Weights of a small mixture-of-experts language model, trained from scratch on English Wikipedia: 64 experts in each of 11 layers, 2 picks a token.
Below are experts of layer 7 (counted from 0) of a mixture-of-experts language model. Rows are named router (the router's row for the expert), down (a neuron's output weights, with its number) and show model dimensions 0-223. Each number is 50 + 12 x the weight over its row's rms, rounded and kept within 0 to 99.
After each expert's rows: a language model's description of what the expert responds to. This comes from a sample of Wikipedia text that the model never trained on.

# expert 37
router:53 60 54 49 61 56 55 58 48 49 36 59 76 48 55 40 45 66 60 45 37 45 60 49 42 33 37 64 39 48 35 60 44 59 81 75 47 38 53 32 50 63 66 30 68 36 35 75 48 57 66 53 41 42 56 47 45 32 57 54 61 64 35 45 63 31 57 58 42 58 31 55 53 42 35 64 64 59 79 51 52 41 52 50 37 49 42 30 54 52 57 49 37 75 57 55 38 55 62 35 34 43 63 45 70 62 51 61 37 81 67 44 57 59 74 40 54 60 50 45 47 55 34 39 45 51 25 79 39 77 50 68 64 42 38 48 38 80 48 41 44 53 58 54 55 44 42 81 48 47 46 53 55 67 55 37 43 49 55 53 55 52 64 48 59 44 52 37 40 47 45 52 45 45 65 54 53 72 27 46 40 65 55 54 40 56 54 62 60 58 51 43 23 28 61 56 56 60 43 57 48 56 59 61 42 40 45 27 58 50 15 26 46 56 34 49 48 29 53 53 44 54 54 47
down0:38 64 37 56 63 35 42 39 54 57 63 44 50 58 45 40 64 61 35 54 39 43 73 69 42 46 35 56 39 60 54 65 49 53 55 26 33 48 55 41 47 39 42 48 64 54 49 71 69 67 43 62 53 52 47 55 34 50 32 28 50 74 57 46 73 46 38 58 50 57 60 56 50 33 47 55 52 65 53 40 42 44 42 60 54 40 48 49 28 50 38 57 20 74 49 41 40 49 67 56 50 43 77 32 64 50 45 33 59 58 51 67 47 27 61 56 69 22 56 59 58 60 40 58 53 58 59 66 50 54 45 35 36 44 42 47 47 50 65 50 61 49 52 42 57 29 40 42 54 61 57 62 51 45 39 41 36 29 62 56 53 36 51 49 51 49 49 43 41 65 63 63 62 63 59 35 41 52 66 54 82 56 59 26 66 58 57 33 64 77 62 42 61 66 41 61 42 44 34 70 63 42 57 50 32 54 56 64 37 06 46 35 47 57 47 63 46 54 43 44 26 60 63 40
Description: Single capital letters. Single capital letters starting names, initials, codes or table abbreviations, such as H. in middle initials, G/A columns, WBZS, K[X].

# expert 12
router:45 61 60 72 47 65 35 46 42 66 55 59 53 66 58 51 49 58 56 49 48 57 56 52 68 38 59 43 86 86 25 53 54 56 68 38 48 37 35 51 57 42 52 50 61 52 36 82 58 52 47 28 63 64 72 41 57 47 54 44 65 49 56 55 52 31 34 57 58 63 46 52 71 52 45 59 62 59 54 57 50 54 59 61 47 69 65 41 40 58 40 42 49 50 57 52 60 59 61 43 60 51 45 27 54 53 49 47 29 70 55 47 61 54 61 41 45 32 58 55 37 68 13 25 45 57 12 65 45 65 37 50 65 50 64 62 64 63 66 54 60 41 59 76 52 42 60 43 81 62 51 63 55 63 45 61 51 49 29 61 34 42 52 67 43 49 38 34 62 61 65 34 45 72 56 47 57 39 27 56 48 53 48 56 48 51 53 59 42 41 52 57 29 54 48 44 54 37 40 69 71 58 31 54 54 49 46 43 48 52 38 38 59 65 45 53 54 43 72 38 52 64 50 52
down0:57 46 51 67 56 27 70 15 33 71 56 48 47 46 53 58 47 64 64 43 68 26 64 64 41 37 57 59 41 34 37 39 45 66 25 45 27 44 69 55 59 21 42 57 32 55 50 54 57 77 59 52 36 70 55 70 48 54 31 58 41 53 67 40 54 40 71 52 63 30 61 66 46 40 55 69 31 48 57 44 46 38 43 46 38 42 59 42 54 49 51 49 66 42 53 60 67 48 43 39 50 53 49 43 61 36 59 64 65 49 44 42 50 75 74 59 46 47 58 55 43 50 63 35 57 38 63 46 48 41 41 45 46 54 29 60 42 56 63 43 55 46 52 63 48 69 28 44 68 41 76 43 53 42 37 47 42 49 66 47 53 47 29 45 39 50 37 24 58 32 49 35 59 37 36 61 51 50 44 43 62 41 62 47 55 35 58 58 38 56 49 37 49 40 53 52 68 47 38 58 55 57 28 46 42 41 73 40 75 50 48 36 64 46 74 50 42 60 54 29 55 80 48 41
Description: List and table markers. Line-initial hyphens that open infobox fields like Location: or Genres:, table-row pipes, and separators such as =, →, featuring.

# expert 21
router:40 66 48 53 50 55 68 58 40 58 36 54 83 52 69 54 60 46 37 56 43 62 38 53 55 44 49 62 53 32 41 64 46 46 72 69 71 34 33 33 40 53 47 37 43 55 48 64 56 50 44 46 48 26 71 46 47 23 49 31 53 57 36 53 46 30 31 50 31 52 32 33 43 41 42 50 51 51 49 48 65 44 65 62 49 51 43 46 45 63 53 43 54 66 45 49 55 69 51 56 63 36 55 51 67 42 52 53 45 55 52 50 42 48 59 42 52 31 33 60 40 55 35 40 58 52 54 59 27 48 25 50 63 24 38 49 57 46 33 52 61 58 59 73 53 43 27 70 63 51 46 60 35 56 63 51 43 38 56 53 71 26 45 51 52 16 30 24 60 45 57 57 44 36 51 60 58 48 49 48 44 62 55 65 67 70 60 64 40 49 56 56 32 49 47 45 42 65 50 49 43 70 55 59 08 29 65 43 52 46 37 20 46 63 48 63 61 42 40 70 49 40 43 60
down0:41 44 53 56 41 52 60 53 46 67 44 48 50 60 44 57 65 62 31 44 58 60 42 39 62 34 65 66 47 55 29 49 39 48 61 47 41 48 34 70 69 48 36 56 45 44 55 29 65 65 62 54 54 34 59 37 63 30 47 49 46 66 42 48 50 60 33 52 48 58 39 58 66 40 42 47 48 33 35 57 67 76 69 55 46 45 58 40 40 43 67 61 61 48 56 44 56 56 64 37 54 46 53 68 29 61 29 61 59 46 44 64 43 39 52 18 68 67 45 42 35 23 77 48 43 42 48 51 47 34 61 56 61 54 47 42 42 31 65 50 39 48 36 56 55 45 52 61 63 36 54 34 51 51 47 67 64 49 56 42 63 52 67 29 43 60 12 77 38 32 61 42 54 51 41 44 43 20 25 29 59 51 66 54 65 45 46 45 31 38 60 71 69 50 55 43 32 51 51 40 52 49 32 50 51 49 62 35 45 37 53 45 57 28 62 14 47 53 44 52 43 49 38 64
Description: Months and measurement units. Month names after day numbers and unit symbols after numbers, such as April, July, km, cm, ft, kV, %.

# expert 61
router:60 46 71 51 51 75 36 48 51 44 48 55 68 50 57 46 51 57 56 52 57 43 42 47 57 29 57 59 47 50 38 58 49 72 66 44 55 52 46 33 39 44 50 63 37 62 31 60 53 54 51 57 24 68 47 49 41 46 59 36 65 49 53 58 63 63 27 56 59 58 39 50 44 58 32 56 60 47 64 58 71 39 67 24 36 65 64 35 34 66 64 54 50 68 62 62 38 65 61 49 52 31 54 60 52 44 53 24 38 57 53 45 83 64 65 43 62 45 60 53 54 47 48 19 38 66 30 64 26 80 49 34 51 24 47 42 48 70 39 48 66 32 44 53 51 60 60 71 50 59 37 57 60 57 55 52 40 57 40 22 60 51 51 50 64 41 45 20 51 48 51 50 45 49 74 39 38 54 35 58 43 67 53 51 43 57 37 72 54 60 43 51 27 34 50 55 61 65 37 45 40 74 36 53 32 50 47 36 47 44 27 42 62 72 36 50 44 39 53 52 56 49 52 45
down0:46 45 63 42 31 63 50 64 48 62 31 66 55 43 51 43 40 51 45 66 50 50 26 50 67 57 38 25 46 57 38 41 57 64 62 37 46 42 54 70 61 59 68 72 52 38 42 35 65 64 60 53 52 43 33 44 46 48 52 58 52 52 64 56 48 68 48 47 85 46 45 20 61 56 49 54 40 42 35 53 39 54 42 32 28 46 60 36 54 35 48 51 37 49 40 72 38 53 58 44 37 68 36 38 31 51 56 58 62 41 38 51 60 63 37 55 52 34 60 57 71 63 50 61 76 73 44 55 58 48 46 52 51 43 53 32 51 65 35 57 63 41 43 72 55 72 43 59 40 55 46 40 52 50 46 38 34 64 48 42 33 49 41 51 59 50 86 55 46 46 56 32 63 74 53 24 59 50 76 55 40 55 51 42 40 38 52 84 51 50 30 37 45 57 37 34 41 60 43 50 46 50 53 42 48 52 44 56 57 51 23 66 44 55 46 52 40 40 51 27 72 28 61 32
Description: Line breaks, opening punctuation. Line breaks between paragraphs, list items and table rows, and opening quotes, parentheses and brackets before titles or notes.

# expert 34
router:49 46 58 67 50 63 36 54 43 67 58 49 58 49 67 63 39 50 61 64 64 64 58 41 58 44 60 45 46 36 53 48 44 60 37 74 48 49 31 51 36 56 73 28 49 49 25 45 46 48 61 23 53 59 62 52 50 47 54 64 57 83 43 51 47 34 51 49 55 34 45 54 32 50 59 53 63 39 56 58 69 45 59 55 48 64 43 58 33 53 29 52 61 47 52 62 30 56 52 59 64 47 62 44 42 52 62 49 45 57 59 34 56 55 54 29 62 45 44 78 56 22 50 65 45 69 57 65 43 47 63 40 61 32 90 63 45 54 35 64 61 41 75 63 54 29 53 59 55 75 46 55 30 62 59 65 33 35 30 35 68 46 46 37 53 27 53 47 53 39 34 37 51 44 67 48 50 72 28 55 47 61 32 66 51 70 48 42 51 41 55 44 35 33 36 55 64 65 27 53 57 44 38 51 50 47 51 18 41 60 53 51 58 51 40 47 38 31 37 51 52 57 43 45
down0:44 35 48 48 55 56 58 44 48 40 57 34 58 73 45 57 52 70 51 32 66 55 41 51 37 50 45 55 56 50 59 68 64 32 42 54 60 49 60 46 56 56 53 57 79 34 51 44 23 55 68 24 75 47 48 57 55 76 50 48 38 46 42 26 50 43 66 39 59 40 61 37 63 68 27 48 41 39 40 52 57 54 61 59 48 39 72 18 37 57 63 45 36 72 40 49 57 52 69 49 55 24 66 55 40 48 53 38 40 50 47 43 46 51 53 40 63 47 45 46 47 49 78 48 47 46 46 66 56 46 41 34 75 40 30 43 51 52 55 35 18 41 48 50 49 56 52 66 50 28 53 52 49 60 39 58 60 47 48 61 24 48 58 66 46 34 28 69 56 37 46 43 25 64 36 53 61 41 31 49 52 31 67 51 48 59 21 34 38 48 45 51 49 53 38 32 53 47 54 53 52 59 55 56 59 61 44 42 42 56 43 36 58 50 55 39 89 56 40 81 58 39 58 46
Description: Foreign syllables and line ends. Syllable pieces like de, le, re, na inside foreign names and words (Parbdee, Hyde, Entrepreneurial, Dutch "De"), plus line breaks ending list items.

# expert 1
router:53 60 64 54 73 72 29 49 69 54 44 40 44 63 62 34 61 41 52 71 44 42 44 36 47 45 48 57 60 63 40 68 47 64 67 67 62 49 34 41 42 31 59 55 43 41 48 41 52 36 74 20 55 58 41 35 43 41 39 54 44 65 35 89 51 56 34 59 61 48 41 69 65 40 43 59 48 59 76 54 63 48 64 37 43 53 43 60 42 64 38 50 56 68 33 61 47 63 59 49 60 48 61 49 65 21 58 33 49 53 58 36 52 65 64 31 47 63 50 54 49 58 32 47 30 56 45 47 55 55 53 42 58 51 44 42 45 60 38 40 69 57 74 59 45 39 62 62 51 72 38 83 57 51 61 63 38 35 38 43 75 65 49 61 56 57 55 51 50 55 52 42 52 51 57 73 69 50 39 49 30 40 50 60 56 45 26 55 56 45 65 55 34 17 28 58 59 54 52 38 54 54 50 78 51 56 43 52 60 52 58 34 42 74 32 54 59 54 61 53 41 52 51 46
down0:44 51 32 51 55 47 58 17 52 59 39 43 57 51 37 59 26 50 39 66 45 42 61 58 72 35 54 59 61 48 52 78 34 74 40 39 47 46 62 65 48 53 71 39 35 66 49 33 66 52 51 54 37 52 57 54 40 47 49 41 65 55 60 45 68 60 65 38 51 59 37 40 63 57 49 51 41 47 47 49 61 52 37 51 52 38 51 68 62 44 60 28 49 63 52 22 58 54 41 71 65 52 58 53 57 63 41 42 51 46 53 43 62 54 47 64 58 48 56 50 70 46 61 44 44 32 70 47 42 58 48 43 43 56 49 42 16 58 83 45 63 53 29 52 42 58 39 59 31 50 59 53 53 28 57 45 70 48 50 51 66 63 68 44 70 48 34 52 46 65 40 76 39 55 75 52 59 66 62 64 47 53 59 63 48 37 39 59 57 63 44 65 52 72 59 51 35 49 65 16 53 50 58 41 33 45 86 57 56 61 41 31 55 66 71 55 63 56 57 61 53 30 58 37
Description: Clause connectors, subject pronouns. Relative pronouns, conjunctions and subject pronouns opening a new clause in prose, such as that, which, who, but, he, they.

# expert 63
router:31 70 46 64 46 58 50 53 38 44 41 72 63 61 54 32 48 44 73 71 44 47 72 46 50 59 59 44 46 57 64 63 44 64 53 47 73 46 36 39 40 60 55 30 64 57 29 43 49 63 50 52 61 62 67 56 45 49 37 30 70 56 47 68 70 41 38 43 65 49 54 51 69 43 30 57 46 70 60 67 46 43 82 51 60 63 66 32 48 51 45 39 56 42 66 51 41 67 53 45 43 34 52 60 55 53 61 52 41 50 70 48 50 50 58 26 41 63 42 59 52 68 46 56 56 51 38 70 55 54 35 57 64 50 46 31 48 48 16 51 64 43 49 59 47 34 37 42 57 52 58 64 56 70 46 46 40 40 51 36 58 19 37 60 87 24 39 44 64 49 56 42 34 47 52 32 40 48 24 52 60 72 37 50 54 60 42 69 40 52 48 79 44 51 51 40 67 54 34 37 55 47 32 48 39 51 52 49 54 63 49 26 52 48 42 57 62 31 46 53 47 46 41 46
down0:37 47 65 34 23 45 60 68 45 63 43 69 44 53 58 72 58 59 50 55 47 55 68 56 50 47 58 36 63 61 29 37 48 53 12 52 33 35 45 49 62 53 46 61 61 49 64 45 52 41 41 48 51 53 60 60 34 20 87 70 59 46 59 18 49 61 56 50 55 52 34 68 32 69 55 51 28 49 44 59 67 38 35 69 65 69 57 55 53 48 60 66 56 61 51 51 34 63 42 61 48 53 60 33 47 56 31 53 28 55 33 56 55 25 51 55 62 42 41 42 34 48 37 60 49 64 56 44 62 62 52 30 50 55 68 40 61 65 46 38 45 43 42 56 61 32 51 60 57 49 48 46 54 38 66 49 60 28 56 47 46 50 45 50 64 47 40 64 51 59 40 74 23 44 31 53 33 52 49 45 58 47 63 53 39 67 38 51 71 51 51 71 54 73 24 65 61 49 56 50 43 57 43 43 58 63 42 60 56 67 36 47 54 45 49 44 65 53 37 46 56 27 45 40
Description: US places and teams. Place-name pieces and endings in US cities, states and college teams, such as York, Angeles, -ville, -ford, Au-burn, Clem-son.